Weights of a small mixture-of-experts language model, trained from scratch on English Wikipedia: 64 tanh GELU neurons an expert.
Below are experts of layer 6 (counted from 0) of a mixture-of-experts language model. Rows are named router (the router's row for the expert), down (a neuron's output weights, with its number) and show model dimensions 0-191. Each number is 500 + 25 x the weight over its row's rms, rounded and kept within 0 to 999. Numbers have three digits each.
Before each expert's rows: a language model's description of what the expert responds to; "comes before" lists some tokens at least twice as common just after its tokens as in all text. This comes from a sample of Wikipedia text that the model never trained on. Tokens count by the router's weight.

# expert 2
Description: Infobox field labels. Field names and separators in infobox-style lists and table headers, e.g. team, style, Colors before a colon, plus table divider rows.
comes before: ":", ": ", "\n", " by:", "-", ": S"
router:488455537470506477501503514515520509457496473538494514512514466516483505503480526503488466491512506501418506478502496489504520461498546546509495473510491493492508531512462516517510504557522500525519518493511504499480489487478483501524523533497478494522498504447508529492498534528490475509522477502512476530498476520457527506464499527491506505493507559499491499475482505486493495511484531519550471499528529499520492502487498498464509467503510502512486486483508473495536443487516434498516533511467430470466505475569521423558527505496495512511498492556469500546459505534481518468
down0:485547494504490540458552517535479488513507499513548479515487496458491518530454481540517474501521509538501525515494454484475497518522525499451483486478473487506511471515503511473536521565483488494464451521496515499449502477550455482518511481483495505511461503493530505500509473502538507505485477501495482468508538485500505481539541486494504469469496494505495485546532475515510513538484504553516516532512471505533497470527463482502473474447552504522474474525519498480525459508504494491501480521482489492470435531492492470542514452505475511484555498482490526534507497503526479515
down1:501548534520525535522513451477496547518454477496515503562529528489534483484476519506500499502484449490485473497527456532499535494503492477496495485479492459505473510505493504516501468505518480473503508472544500506514444489488511491488500494486521486496515469539498484471549509499500521539455505454441537492511497500467493519470475490518504519517487474467568508509465527511520505494503518484474482517491518511548523518508475490513523443487476529513469518517469509454489479498494497517500467529473501440544512565513508514503462511543513497516443528516468482498502538519508530489
down2:506529507477513507507512480488487552515507462485513471491507462502494456474508462495497482484484428461519501502524459491496534462507507539524473548527525454472479508513465508498493491532498521472484499496473504503461506556498473485481477494509513462505498545511572526480494482496511446503485482483484514515491524502521487506459492534539446517488509501473499469491522514490590473539484493499515529490502514455506520576483507517507509486555506485515507523513457507502525519516526501525508509467481515460486476532473530515527495480519512506511501520480505461520514498526520456484
down3:482474537524492520488543433488483503513503508509508518475490490530477528513506463502529452511432470500516493500489504523503481487550551467501511500507478493490459540560504497502485512510484461498502489486496470476517483518503479500531472526553479498439516466518466485521546507492499496527491545492489475529478520496482511488508472492500527439492492484559490498498489517504552504544494590525534501486481488478516500469480516489547508484485552516527484480465515481494506537528474470466446492518502513490511500547520491526464514491496515499512489508496478499459503516495514490498
down4:528533468507538493483523527487495498514452519495455538545519497466499564517522506536482528539525489452469501486516483496507501539512513511468477480467535464474500483520529518519531492493496540487493457519501501488534526531491485504495486505513502495479484530501516468486497457497492498477499477523464479514494489525507503497441517486438508520516516514450523556501472507520553473473476522491500492472514502500521472522492504544488492485491517509526444564511507523511482520499511510456468453463489492450494472480532511468517513476532502489464517487547510502455509519536460521507
down5:473472447533507476474538480509468483518524479497472515472511507478441468476482530516499516489528517501536495473511492545447472505542493503519514555486502518518523501493505496479470475487487542481554480513509504490498505504541480499511505534564501503431494507494512489483527460474548498496532497508530497469467509510497496505528500513514478460512492538470513471534464459506522486482476502481525536493509503489472501524557485527535503529488468493508444523490491495531494493491476509558454523496555470484509449496486551439501495490492493505517511488488485492518512543503500519498
down6:474447492421474507487484500475479506515496484506485500509491487491483472527548453467511517558503506497482504521503471542528513507501499508508532518521499490494539448496505453505489496516491513527503499520509504473501526520508517510509548448539489505488530510498505470495511476462486503490511487518489508508492482558521478542513534475501505490502478523461474514515481505547520504529516544530481433507521503471471526531492506482456462513528495510535441495468485514435510497460480566519497506484521487506491505522464494486490496499450486475533498474567480507497534539515492505520
down7:491505468483518462479494482495488536512506529512498484516513509483545486526512505480433556482478489490470489542512528543494488501488484499532526503466522495485476490574498559487539495494501520488536498502469506520504476507516541478491503513489497501522479513499478514509446526521497500514470418499489531493497500467497540530447515485453483458498454554483489494509497500517529495493530477507475530540478515476465472555491510473496507461475489497499504499483541539489488492527486506535496540463481508531462467487488526489513461525533481540519463517523488466487518511497487516535
down8:560503478527426463503463482525514498469510455466483516515491535490538477504515468526491480481521472475503498538503476502490521515501530498514513504529477558485495498501499486458519473499469487474547499481490497445543482454506493514538543522442522505489460466503495505514513476477510482503462524498489509488483451532489506509495537500558465542536503506537506490507518467491530484478554496502478490492474487544471523505512488503496500424523554502506500499506499482474505532470486498468524508533554497506528493490530507488464519523528511485523528466509498497499517496477504526486
down9:490478477494515499518508464511469497478479502471510496493461510510513517505486521524519486497448531486513486491537503516494526491438457501502498561493520472498495513486513486499501510504527513526487499461497505508522492508514530514509475487474508528528474516472494496533478508499490459523520485521488532517511473514537505534474458521502544472502482509492513479535544474487467462485545525490455547458528525461537484483508479489578521472435527465522536550493511471520478477494443537532486511488497494506473466466508494485508572482475508511500534530476481511527519510492495513449
down10:508512482474496477483512472519516462518490489488470511505502501502507519506469502519515514535451511508531484542501489530491540534515520513475491506508501532471484524532515490481496492485513472514476475450514497520471480473563505479496467509540520517525500563476494452476526512499473459513494533558434480474472521527510516504507514461515509514467506487505484519500502484532489470485537486492487496491511523527513516480541500503468517517470477512540522505486525519466497495495480440484421489509499509544526472454530486482497525489487472418497494531524530536508499463497524521549
down11:508484473531531491448496506509476506514498481452453523523435526459523513511528466484507518509500504474508490483486512519447487514506478518495464506537533523492504475500501461497497464479503475457553516473524528511520511499526520476527524528536547458534518518488491516483467519510499542514445474479507508514538454482509475487502503511500433504525460472488476498499597490502500492500503495553510486483498515460499495474523529553514492524473540468513529501465489461525526509481522497514542491479479478488512513485518489519513492500518493482475507513518499468503515464541523496483
down12:508510519504550523530512474468513462517476475518486517456534484468489529468536493523477467516540464487481530499513528476520532464491526515505501488463520525499519490510532535525510524544509485476550534516502533501512551470516456532500526497549531465520513498534509509499482510503510512511515512509514520517545483511477468458495501497476481456482515467481513474499475493480513456455484475485476521500511519510524512472482521518511513494490451496454519472492493539489517498480505486507475537475456503452475534489484505457486441477483490454486499513531536553458546518473477496517
down13:531425437524515521498472498484468512503540475506523495486477444477536497470485484503479500494508491460472513475502454506517507558535506545509473512575472468470479500520507484493480498517479515499498479542504527478504489524454508501499506453482479498498497502478521504484451487560508523512487467534513459489505457499509508497491510498489497526494484511476470460511512514517513506498499508478499535555518492521479528540489505490536495490507498480489542510562511538461534523532538456471478492505502499511521502459515478460509520478484492530536480486534515488520469536537494527497
down14:512498517497533499441486520491492481463506545504547497549471469507528510530512498472525496525499501503516512503478484511530513476464479450498508512445476477469479526484496513453486497490467523486485532522497453539512505537505490467500504511508511444507522485464478519483472486500542530457561492519506509502551513504502477521516506518486553429500435518520501518550478508548508497497465503479500491553501456476541520519482493466489487518447517503502473520487492509512534505531479486519465510477489486510514529452484530462528481520513488503528479493519488519501519520517514481470
down15:493522503482486505524507506476523534482482479514474536492482479500483510523515472470552528508471495525509507510543498504535517529553509414512509506468523490471488528465486494505484471511515572479518510510520488439476558537520518524481490489525470479516470485497503456508498486470513519467526502510525517513484531524509528537477494471516476505492517506444525520512515482489456506484451470513494527480511443499520497499452494493488477513479528464519489508516514516477483452497518535518511499443553495489483505476517506494497486492490498504499480509549544521453506487487456523550
down16:526492543490505461531491537482488486456526544505510487501477529472464465512503538510451523510523523524475478468487504514504518513485468474493529501448535511489515487534516502488509480524509456484500457519477520445514543493483500505492479500521485488514467526521504492516458509499476505507533482495512509514483454501542481518522509480530486500540501527506513505465496515510511525498453544504488485517506487461500454462489543536503521492458422516563526543544484465516526483456478513536471493467470514491499489476513475507513501495503526483491504569477491522475519488492546489515
down17:485450486513512487528494506461511528566488454524495539505547436527521496504498453467519515530523464551553511527461447555470468504506489471470519494505494498505467541520490527527493523485521478470506439490517536505501468540500483508503474495497522514520517476522508466485475515535480535502487506538481494516505540493503497467505506537510488452470463513485552537526519504519527453504455482527523483515497520492530491471501516480470499485467491468484487507520472495528501465508483503551498544487515499469520504503503480498472474491483530483484513536491517501498493480482467487507
down18:520512515544467491469526501529486498505461538556509479486504548492531556525570518548508468530530488509466496490491505495507458469507510490489478494492503543491545469532453473515494473517531528540462519476449464504515494507496527496497483510482508459461490541465460510481545492477510477522489497487484503540478507481460514526473535508522500509519483525478508513488496498467509536481476479510497492494500484521487481513430505469508510538487463497512495568507502518484466476470489494507475477474529469537508502525504523502475486539491472497471538505484526493487465510533531501476
down19:533506439469520495492502502514546493497507533479500498492489519482514512541488482485525469476510504538514494475486523529501509472474524462477496487548516492490471548473465475513505503450506486536497548515518515566516478498484478476512492481478502572509466498456474435521506511474473545487487513513476491495516492480523511476507481548512497563546464458491506465513500512536489495489475472519509523522499463491501501462552459471543455540497483499509474519516463523521501509457478478504517500501485512517489480509526519463477530501509508483544529531468476537507511504500509493496
down20:495497501536492518465471518461516499521502511461531522497501474508511506504486503479520468486511507478463486503537478472482505476529507489517488505494533479511502479469471522520570503519486516506530518500507507504477508508554486514514517528517505509480487500483518496479513506516516491496501533524499498506491477557500467523485471461491455519464513520476460494489519549495576559471532442512512491501495531521501497503485496532513438516487470482432479469522472497529510450445478517514511513489499505533477470475547527540522511483518542511514491472514492454495446475439517523514
down21:499542474520508494470543467508485496472527507501532529487470484506511503519476426491483539546482533523490553517473530516476519525527528503479500508463492490478515485488493542500485501489495503495490468476491475531496518535533486497480488512455534502440530538473457484476468491501458425526497496575491465470501470470513498486463530498499503452475501530492473464511493516487502528493510514507501538517515545477526511513493495495485494508472502473520532491482514481486504505496502540524585512475510479491512508483497498499501483474501473540472492499493539545493548510468521495527
down22:551464511481499525509477515503484526478539485483527495525520489479510491429498460516475514506503518531505536480497477502480516470494560524462513515513473462503530527525460524488520501481479458500542492538484527501483530476503475490436473485512462492522529544431480535492533460472488487487486507495537510533511517486502487486509475487503494550536543514496528501466540532493557503503518470540500513471505491509552477511487490510523517469531478469500470469499470494478532527523538487495510509488461459541476484469500500531468472458513531479496514493523505488503481505496495499515

# expert 30
Description: Noun suffix endings. Final noun-forming pieces completing a word, e.g. quest-ion, oper-ations, dr-iver, surn-ame, plus years and days.
comes before: " and", ".", " of", ",", " of the", "=="
router:492512497498492467518499552511509499502523469503497535514504478485456522523480520546485469494517449488492513490415454494495528477485569519525515494540506521512515494521498468457532476504503493508504549521548475510470444507498505473490519505519482526513482448520544504491475512504510481540507496476499507521466453456498481536489490518522509540517515514457525562519485516486503488519500439488537472510493479496513490503523449523482520474518499500484505475475493483498532509493521490469503484504465461523490481500508520525544491520461516473487519490517524512541444505491488554496
down0:506519492494505499484494461511496538491515477515498519500478486489560471536539522500481489495535446528494445504447525482511493531478501492476503467510504542483442533466518457502512460532476502491532522500524509515523510508469507474471463510479485487513505529509500486500509549498456504504520460489548480491569550538509476492461457506517496462515536505476469475507524521534477516554479467537491538508527506454508514494534507477521548513490525464484466503486496501522501516536510450559488506491493451506486492477529477493495511469510496485502508498488514504510496501506505470453
down1:477463485506486506508521496478535482482499508492522487512452521472507480479489502527476524482483499476444510569473486494439519524489555498519517525503500512489464462508534510525499464554455486491534543549483518521478515523469476503505438508525508499529492482500548588463512540469505514499484479515480477468505477502480478478494496491483494530479491492477523516484547482514477515521501504534490505514510487525468495535509500482529484457468506501505484510473482557530482517505498524484484455532485505521524513458480555501532463512545542499510488482508493508515512479484482475485
down2:513513478513507515459503491499458519519503513522513520492490468511507516510508449496464484506501549502498506525492480484489499509503463496476485576493496471497482565513538485483499551472510496473536489499480490475471530484526474514523554481498493487480477485531520459492510519513450520507542475521525489512475479534505541457497496499509519577468522535513508519528503518462483481473487531504496473540486498462504555497439475529521486484528501492525548498465486499516488480524528543520480461484461477477509454490500487506520529448491524517476521540461479487512497500510492502465
down3:495522523486503487482503478541530507501529504551489516527535493474503490477543475505533572487503528529512457479519518472502505472499453504489527492487494476471529494501505520493476505518502459558492487513497501525485485512524528489465556494513522472453486514475487506476488477483476541483519513506499477536459533491465481530511481543503508474543420514505510479486488507505515512521473515488495474509465491518492504505491473542463517530519462521549497520502458488527505492537418474513524502487511543507473485516491493466470474491454541509483515480520513486450482537529488488499
down4:472469486488482481549521491486506474468499520460459508498509530526526493494522482494522480519492496481491473517485516491499491507523490516527533518554468493502546498488531536511509486506501511504533487527469545519521463482551472536487429498511528468493510518520484543524522473477501493480502464470521511498444505501488525475479512527540478503444557515552502520493499541486449492462514492507559489485458530498509500515492503488533457488484462525508482473537481498480491491480517501520495488527449503539488536500463519489506512511519537486473510494477511487501447545510490484441
down5:507500480527497477475500464520479467546532461513489464471518527542507498496534472477482506499432559486467498547464491552495491499479506467517468518481503496476493516514513498486470521477484479483478444501532453514472554497489535517494568520507487476497475487456497507525493516544467484507496489469499514493521538508480470489527547540506488493446500535510511467551501482498498518501475499541502498492480548497461472526481539514512475503515515470483541523511497531521473499517549504514491517535502497506482506511480475480480488465532502487475469497469520507498504539515487523551
down6:469510498508499500478509489489504489501484549498529494462466530523500472484449495534510542487460471516511542497538478486515513519515471481478548531488524507472495506474548542495515500526480480475494510491488512503526512506498507486438466437475456497514508467517530440498457547482537548527470483504488516463455543513550475479525521485523505465530496542514520502513487500478535544519490502494490496503487494445512507502507512479565476487555504489483546505508490502480490483489488533477506487500492493516506465520478506457505499553498482498501509541462495485497526502524491522453
down7:506497542527489514502492456487543487526508497506518512491504482502499510506456503538509497549507513516471481444504499485449525486548498474502454476544527519460523481497511496500510489489510521473518502497513511540485498516466454499525501490464493528508495517526498506496504495488478521476549448509465532518471483513511510524525526523481478510438527511500523509530524453511487501435514470475530513486506536478488459464511503508456547481522508495527439465451489454477518501504496509499509515516505500516517466509537519498495527521461435510504488501473500544510521568481531489469
down8:448515511476532484508459518516500495482514542482500486477508487484478474518512546493486533540521466525460506498495495506454527499524503491527479468518469471512551492510486480493486466526522472476470493513464476530537446513502531469480473482464486516484533533504473511483438530475492503486495498542467501500480512534555488513516488528531487489477497553492473530536484486531483494493487461501528510510503535541483523480504505482482458471527475519492483496511471468505497478503538476511446489525487481529513454511531551508521490514508514516499503535558521524482542463547470522515
down9:501528505415497502504495501489500468493502503538476530509509470510480478496520504471453462494468514546482531516504479520513472477524507519544468488513541524492466417496533513566490529508521498517469454500488478485501572483496490504507524502490521495498552477516526497526444525517474498444517498512496517480507451459514504473495486476510489464508464544550469510512517540475515503493506504553456488494510507482499524500518530483469490476509525515507507513527496523473522501469486524543481528527502458497501475492528529527466509486480495474487492498534543491505500522486492505483
down10:497540509480507548484522499467473498502507500520481501491556493502528491484534474509521532485458489501550516516506489497485505492512535512517493527463532511513476483504552522465527483491518487500499468492535502514460523476487529514465524503475526475493532514500503499480553537485552508483503488476514492490528468471496524464488511454461501458522464482523478490457455539511503486492510494494493535523497479495510511524523473493481542523503535491508495496546502496528457500494516526476474458511512512510458493514531497510517536482516511491493442531473461526379495475477515491484
down11:478463484452504512541495518529481514466475478461499493502461522483528502494535512536533491516478544459498510488487532499520500482515551481531489516512525464489499462497512540468570492507481516477503478517445540478513513514464478513534495471506466460502474517539481435520517462493500506521476506510516467520515487481517468507496535495506514462508512520554452523482485533504463542530547465502484537514493491492513520543474501521525500561507519470489528518535466494499495473468511534467475502513499471529476503529492454495501533469500488499500501509468500482466514495490469512483
down12:482479504517535463504483517501500441473507480504461487501492528514545470492510474493510521495496491524492516518510508532495509512500478469463511497473522519505493442453539497482511485519523485516485524508522440539473535545504524444488510491499478490473528497470476456534524538464492471492563523532503477514474468486495491492509476505503531539477533466510539479486491480494517460507498495462502553478516525520487517514509494530512489526488562507494482528504533537510470467510483469475542504484510540526424496505515480503493483516519459498471538507492512542519538506481451514490
down13:496514498493516514467480474554520483519485496524489487528527504531465497447508515513511492545455525473503467523500510458477504482513525488504482426536469507447515501553486502530485525483479513510553447512472487518523487514459518502516492484490505510516492484487476500479493481529458489506543520465477471502492505478497508457510497480542522506475477493529531463544509531519511513497512475492515484580498526535485493487506485481482462545478487538466447514525507502473527503464490460514505486504511526551504537470474501520517512525498521510536514482491514547490447495471491494521
down14:511524503505490525496450495540511481497506463492480526528510439467483471505500459505519477476524500493507465476502474514490543485497547448499449513472487494509498519511465507486470510506507519461500493475499498428496478543533453516519521522514498551507500516495483511483511516496467514487517516561492499484533493546547519522440469539517513478465500481530512501491467526538468463521510536497530537523478445511480529480484498495491519548476484460497479527500522506502540524521518508504495493504527479458476493499506520491506517471550471515531508497459491493504517440489506512535
down15:515517522501495471459476496491453485511491493487505525532507499530517476555491518520499505513499507459492512493472467516516528505494508467441526475469574510512506514497516459490486521445519503519492502455510485515520514516553567477504499555510515472468469511521460498490471543504447519521487458496473526513521525505487491500474459496540502495445482476473485524511516532549507507515549509507541522526502426466487495480517523474528507488537490499530482525505473508507482515474478454480522491496500490476489506490524480539510472491500495523516483511448487498489544512496473525482
down16:472538529433491482495498503519487529522484490481450511462482481502533485510496441508503506510531462498498492502497482495519481490508496511519508516478471494455490561529466423470465499524544498519517485480486454492500530485431497505486491517488435521472520506526498485496498474508522477489513499520445460543484528542513525532556505474493530478540499499540536478506520493460490500489521476475523473504508509508458442502479512518492529490500504493506523510489547510514506553528491494472503507501523538522531531517532487526509508464526498472504487503498541514503509476519498486537
down17:524522511474467522544501514495498458522525484491474470537479544497511553500531463523491479533462490474490520529536457537470493449515487547538440498529544472506549505501474490521452474532521492490446483513484460490513512517502499525484508496502536528496553492521504522505503540503509519488472485491508486509509460501496485480475490498479509533467476503527513497467451547485548470511470513480456494528485450499511458519489515473505493490485520503537525493487535496494511556500500525540461463515489487510458494485491531470501503504518511479532504520534513493458472495479509492500
down18:471494498549498488462480491462525516443511522495513528536543530524486453513483484506508524505449476568472518507524459511499541534508493506503507474459478531508520505515498499510528491546558513496501495515508527521503482545451497491465478514481517550500537488507494461494466524502503533475482491494506504487509450507496459500516473472508477526461470502499503495513543482476472491456499488434547525480474525543529490522499508539499500428482504476499482477493517519534514487516515507535463500490499498483545497492542484540490484514508467486483504509538503470502480521496465501487
down19:497511529491477498496541484500495468486470542522522457485523476475512515488485497531497484489487508518508517475494510508507554476545492525512498509475502486502491468459513497559516518496522525489509501540506475554446517480502474453485499521490535524448499482520482471519554525458544488489505513506549520504501513500459497489514501477496524454496526527547460475553481455475506520539527514463476510525524511501513452488484492476502499499513468478479492475527505497465499460485497538459490504461547535495503506489480559522477493489485446511497481542512490493493524523511536473451
down20:538512493487509468490541506456527525504464496490511491551413503467501496509475500517561491481509475498519547511465538505471479480500522510474485487497529493528487506505513503503504475468493476553437479510502537461480477524530474529542533501535510499521491500503502513474531486516517509491478474506530472467502498447455549477474538480513496515467491478515477519524527446530535471515471473503520482525558464487479505508500497509503490492528515509509500508519475441520504491504504472524490509463531492511499462529484488479513502501524518493538508484513511477490564478456517523477
down21:504463495442482496502506513537521510477503479421505502527492464470547508516535510477499506494507506540474519485529445493461541493486512477448471529460514477496480464490537500488523509471506513539535485459529524511488488558550486506512494496482464488500515518498507514526490508464505508534488518490477526537525510575493514541512480474485495489486493491468491459483515488509535469514434493518473505487520496552530501505481492503490503482517527481530482513500495525479517479476526480456513537493494509466554512493538511492496490522539464526480528487500433486527496513488511504490
down22:479524489483493523464508500481473498510531527538491483522487512466514513459443488479485489467544536543469507511490538479515520501488499432478492491431500459471565484489526505504492507471505498472469510500512522474533484522515507549469518488481489491487498556486488517501487567477514491528514520464539553484527499500517488505494504563531494513531481476473507502476468547492449483488514488488513468459549532498506521485474506481496502500489544493520496483502526499485474498530480476508481542474477485517500528487541498487514493481484490472529476458505557508503531486516529505520

# expert 62
Description: Taxon endings, line ends. Final letters of Latin taxon names in classification lists, like Cottoide-i and Caenogastropod-a, plus sentence-final periods and table dividers.
comes before: "\n", "\n\n", ":", " =", " -", "- A"
router:512501492474490469511460545511518492480512473533504515499480458458469489497475502490498495467495521482476477512477526521516523468488502510518472499497497511518491496484501512492498451571533523524490564457520484512526470497508485483486515502497493521476466498472523529548504498512504468544506524461495507517515427500487525539542508508498501478522467513494454490468512553475519521522505520551526479502528536484505515493444523511479527516477439478532482501501506471501534431472522497513518499529471471494524479502559491475548501488507477463491504494507529498483501556534480514491
down2:474492511471505512473451533485482489528472508473505500507499501481512537501487472511526532514552482492528496464485526501544493479489497501452459487490489477493521463477492498517495490520556493516485485442506490477488521505456523465505472500519518456514542517482517539493501521483512501463542469519489550489486539523532448531518453518538503495531500503487518553479498482499514481441525442536549500539514504491491520465526474530525505488501533487526473535477484463496502543482535500541501549453503490480521485487521498465501494503502528466493499494528505517473501458471502514530
down3:490500472482526525546535513514483498521469479513500513490511506482531470499518503534476496489494487500505482478530477497598531482494513510526477452472520499490538448517472529497470526524491466460477514507460506457508474509543506497503479485489516479516478493497484500514488489499512508545505499501444536547504495514469500471555483475501490469498500509501499546512489494550493508432502545511506492461503496529487474521487500489444481482500519478530507528518514480499506454477534536555448469541482502522523522518505504487509480511487497516506499493520515520425480490549475484523
down4:528513523491483476514530489492497504488529465506512553507497533535463501504459490486431552497504534511519524511479461494520452524456459479486496500510498524504473496501504510474502489440543519501511475527454458543509511537489491501498498517475531472519560505499423493455526484498469494441536453498485468481452525512522508513484500514501507481521468523486484521516520496471516516523493487486521523480521509472481504523505496515509528528508502483504533523451485512505471481530485467522525532496487484509471482486463518497513543506490506495464525518539521485492497556528514466546
down5:500552530473493502516485519491513479491540537472487484530486507472518485540510518500516490501494493486531545479516512494486512485491491501458553531480487514480496489515479491456517531583506486491510520499478515557531520478479555524514527516513470493476506527515487562494503485468489478503472477502487524506542489456577516483492480466501488493497542484543465517469510481497472479516510517546528499508450504492495496509463517451498492524496504481507513497451463485507484485474511506484468519475513441525470492464512513507456529464497473527559453493517525471497510507497493492504
down6:526486485457525558504533473455506493470523497504536522525552442471495525495514513497510531549522465541507558539503493493503480459468486506525476522495510458508491495507507457469526450508506530493514521551484492476467512490514484473485459483456518457473496486488495532512485518501510500498469490512503500493556482541542484494460502522486522478498537498486497470478475514490509489474464467488466487512489498471487518507517535518479484492522495503532490503517523554468517514503553496485512503477475453492486501543561489530555485533477509534515497511514504486488486490494491462457
down7:513509538485469498475504514496494496468513480511511473515473497489525515520517559474513522469489498495505465512504570521553484483540496499414465455480480503506516532546478476496470506504466472539501523499514466479505523484452498515459465522510555483473504487506529499523474501494508506506501465456542547460506505481511543509499476487497511505499507500500497529477477513489515499479480512560473482473488488513500515465517506517479543500515483529479491527486554452508477536467493522521495478513503544488518498510524494478535494508502481504493502485455491532515456450553497495550
down8:495523463521486530507462469514498466514498543494449509520495503505506479495475513478444571502479499543478539529519519519517512474473513486488523458498534513493470477509506471463462488484504504523507500478531477479481531528491479554487501526479537547536525500480472452526479476516531515478506488531527503539523480481501499472492519470555463431457518517515473530498485491463505512463510514475479521496510515506568483509490493507497538500511529460526495508483539474450469485492477493512511504507526486497469498488506494541486529512503469472480510475495491539489562509515498522513
down9:497498513475523526472496533523547496475489503534501514502490475461476546504472482516467504467515516478465445512520493554490495532514453528470484516531507520510475501477560491477488461496497517531497484522504511526520464520486538463521456478481511458503495551449456508527488530485511501484504438498474479495494491534502495507495514496498480469513522543480501490487504481520523471512472485485484541516503548490517442504508539521483479522432519502527463504504525523553528488514480538516486511449515527487478464483537501473535509521477494544520494527480490483524499506496470529500
down10:490466493557518489490541528453491471449530483501498459498463493522493527496506494491458498481522493509473518499499509467480549518495489468497522488468479510481554470463521525507532527478519499493516508498509509512499497529485502546466529470511520521452489502516487511478485501477531477525517492537496461502473497558496497523511487490499492570498491485522495477473468438509489477447515462515491470504511505504532526489489481472497528532498473530490566524498483471535523514515508502512505478504532508502495487515437532525490493509488497531446546481504497525494473553557482458519
down11:444545538444510514456508473503534517472509526511493483529538509505498494460490531527536484517476502526515513522542542474502502488511477476474467550483506545499473465507493520513473485491528497498502520523500526517464484495484478471465547475469482469476474493472521448455547506507515530524466459509513474540481548527484462500501541491460496545534479510514550541512477511502503484468520482482498495495494527520509438499474514493473503472503499500531503498480487476514489499501516515484487496479520521524482504465509533516528485545502561512539474462498487479519465487478519490499
down12:486508543480528492491496530502536529550509486480472479478502510537485498536497482488485485503491527512511497464528465505514446485504495480519510469544532478496448476526499534462480541495466443525507473464494498514515491476540531514533543514522505457493502480501505488483461508516440486491483493529476468529480510477484544486509489498542513526490478551531554529526493511496518477522464466442466476473484475501510486505475474465507478511491506513474542529539514537530548489472495509521500485503518518512518488513532471517511483468500454480501532535487515518538499512476484514452
down13:469479427471531521468519518484484490498513476470528529499519514521507514497471467459469509529558469485528528474464505512533482481493488511490489488450492485487566489461513476478490499542543545499505495516518513493511521532493533517487513536488501491475574511505457512499431515494516509479509494503482465496508520457484530507533504510471516447498508522482479514488547496518507483492463495494503498481519542509528530489457497500502508541537513512503487530489486444472494526539502487549475492470520495478451484483519495476490465499536527480489483474526515525515532516468524499512
down14:492498513479501476524425505464507449521508516516485551511471509486489483499543513480534481505498497473477510507514514510514546489528525511479461531465497521509516498474475479514475524497489497501490504519491491480516483460506501467516459491497481520490516494461538450518479500519463511486500545467529518511502473452521559510509540511495511487510488499496518456460523482496495494496504552477481529520523485534496546491486497496484485502541522483512493501495467488482520450503500563443475538508542524508526514464507482533496438547488514508517533529532486498461547503469526486446
down15:481507500528501471516506483498535536523457469510452510475501521500526513477461507547549450490458501497521544522496459508478511503521493494470529508509518493519532513529487532512541524483458484485488521511531515511519521537470505439512470516483478502488472474518502485489501529517485550520504509510519513508471523506491462449482484493499518542499511529539531526503515447506490525532505534508481499529459478494471489501529517494510471437506513506491473459479503531494483487464484546480511486471530544475517518464479515491462493540506503499504523485432434472477529491498505526477
down16:475468476497469516507518494446514512517479486473492459525524518489495505464500519526535496487558524507543493484505474478510530497484496526494512489485517515516516505533508488530533502454491493499500533465550506516496503453495527500520497506481499498473508544549516510489552485499516562521514534474476515496481540463492467456501548515530487487478530492489467470478480510533489478504529490478486491517485463480496483516471509470513542452489526541525490485494488493499539521479504495501429468467508470527512476523483519454523516526498546448550515454498475457509539489509487504469
down17:481505510504528510560510445507454527466546515490530469487499488499527485531537507521449493494497496460491453510510501465508507520519517506505490481488525523492458486495473545505505455540502497501537541459496540521479514485465520482480487480538519479508449470513497523475481524509456472483535508481534552480525497506503475488473499548486527504496521519464487494534495505541528502464545501513504480493496476516521497541538487489528485473496446478482508488492474476468489527526510461517471503473491512496498498543531498483499503465489473507526539485556542469527444504535479504493
down18:507529494483484525482498473521553459502511477497531501489473489499497536494451509479511496506495502501466536520535487485479503510539509486541538504487496470514497494494476485482490506466454516488416492518496507481497468466498516541508506516492471526527492533516496437478519479487503553459464511515511480501453539473533544523529537521515486451489504503497508487515471513552525481468474544463568524499483461518491501514485503509524482529493458521547486496479513489471507511495480540549481502535516516438517480514467510491497541507549472515494487496489529490510496491480497509466
down19:508478510509445471521485492500511482517512470503559499481461522472511558467472497521518507486490508513457462480480489480506530559494482504519480493474492501490518487480498489516506519488526520503485528502473580498520563481489508475512532527463488479470462507466499494525482517512509510496469565491504513531462555526537462492500528559515487449470520545513513532530537497498456479468473480488502500508456499489516490538529506530498481488517491515455513521486493469511511476490485493535523498477485477478510492490516471524513574483475493530478475481537488506479504473522503505484
down20:499512483505486476530517537512502531517476510497466484512512497457507502488521573501545511511525449552504490500527521504474503514496469515504485498510506485523494534480483471475510482497529487468501531479456536529507456489500505509477482463466489450471503532480507485523513510478517499511467559507472532513550491507525503543520464538496508497492506491491482468493444539492429513503511522499524526492508508498517471512525494507536551498497498435493478524520514490516467500523507529494470506540538467480473478513543520458506496534474479507503509495482518423488444499482464488500
down21:482514508497498472489504568468498465498462490550525513482460526552509497481470468497526503504513479468509480519508524510494498499486516498536494483518474506515503513524491497526525503488490486491466452490485477555517474484514513506534501490455479488453500473525541495482515493501463534471471471490505524481506501476512512495526507495434509504535479502524537487482507502505440477492465479531516503500495519450468501482461539458510478470463511520499566543515549523524499499530527434498465464507479514496518504534530526525541498503511511518491469527558521489477493533518494484536
down22:518477509517505467464522457552516464497499508488540479472519520545484541521499482530541481525485530505523516517464451521533511513479483525448494427506520496502531476494538472537493526477488531508504486495500504528516508494483481463488486465488493466521469516462494541480496472516439461460508510515507497509486504524500487494461492517512529510498508491496485483530495539517549497483503490513505477497495509514465517562537511483535445532509455492490530511523556473486515499508504478508520456488467478452537519520482495480478497508528504497512508432487500521532497499472478511539
down23:465498524498538509516479539500523543491527546446546514480538434521559494503507508532482484502476517501474515493508498492442483476499504483482523508516537452466514505548458463507537513484483508517490488520462499488486527484500504531471516511512488496520454488486477470492536492489474488516500527487501485494523508566509525470494471526509485481489509478462485534476496510477515502510497520550529504495498465479485484507563484528480511479484550488470505505530484474484518539494511452500465509508517430486522463506490522509470514490525558528516481514513534486472510486510487451507
down24:501514474479495451507546517477481478487534491513459532469491508568534540521503451488487518506464496492449504495470495471507466498502490510504478531496519490479481491481498497495467498482484481491515507497523531490489507481519506550508515523493526489531529486491451502510493505483521457486508489452491511460534477515459537457532493479442545568485526533520502480523533496465508492468492538502534513511547476533503470494499470488526456519506494479493516516496527489550513549510446479510468541520515511532476506540489455522494467497522516513484458499506516480485550491513512506520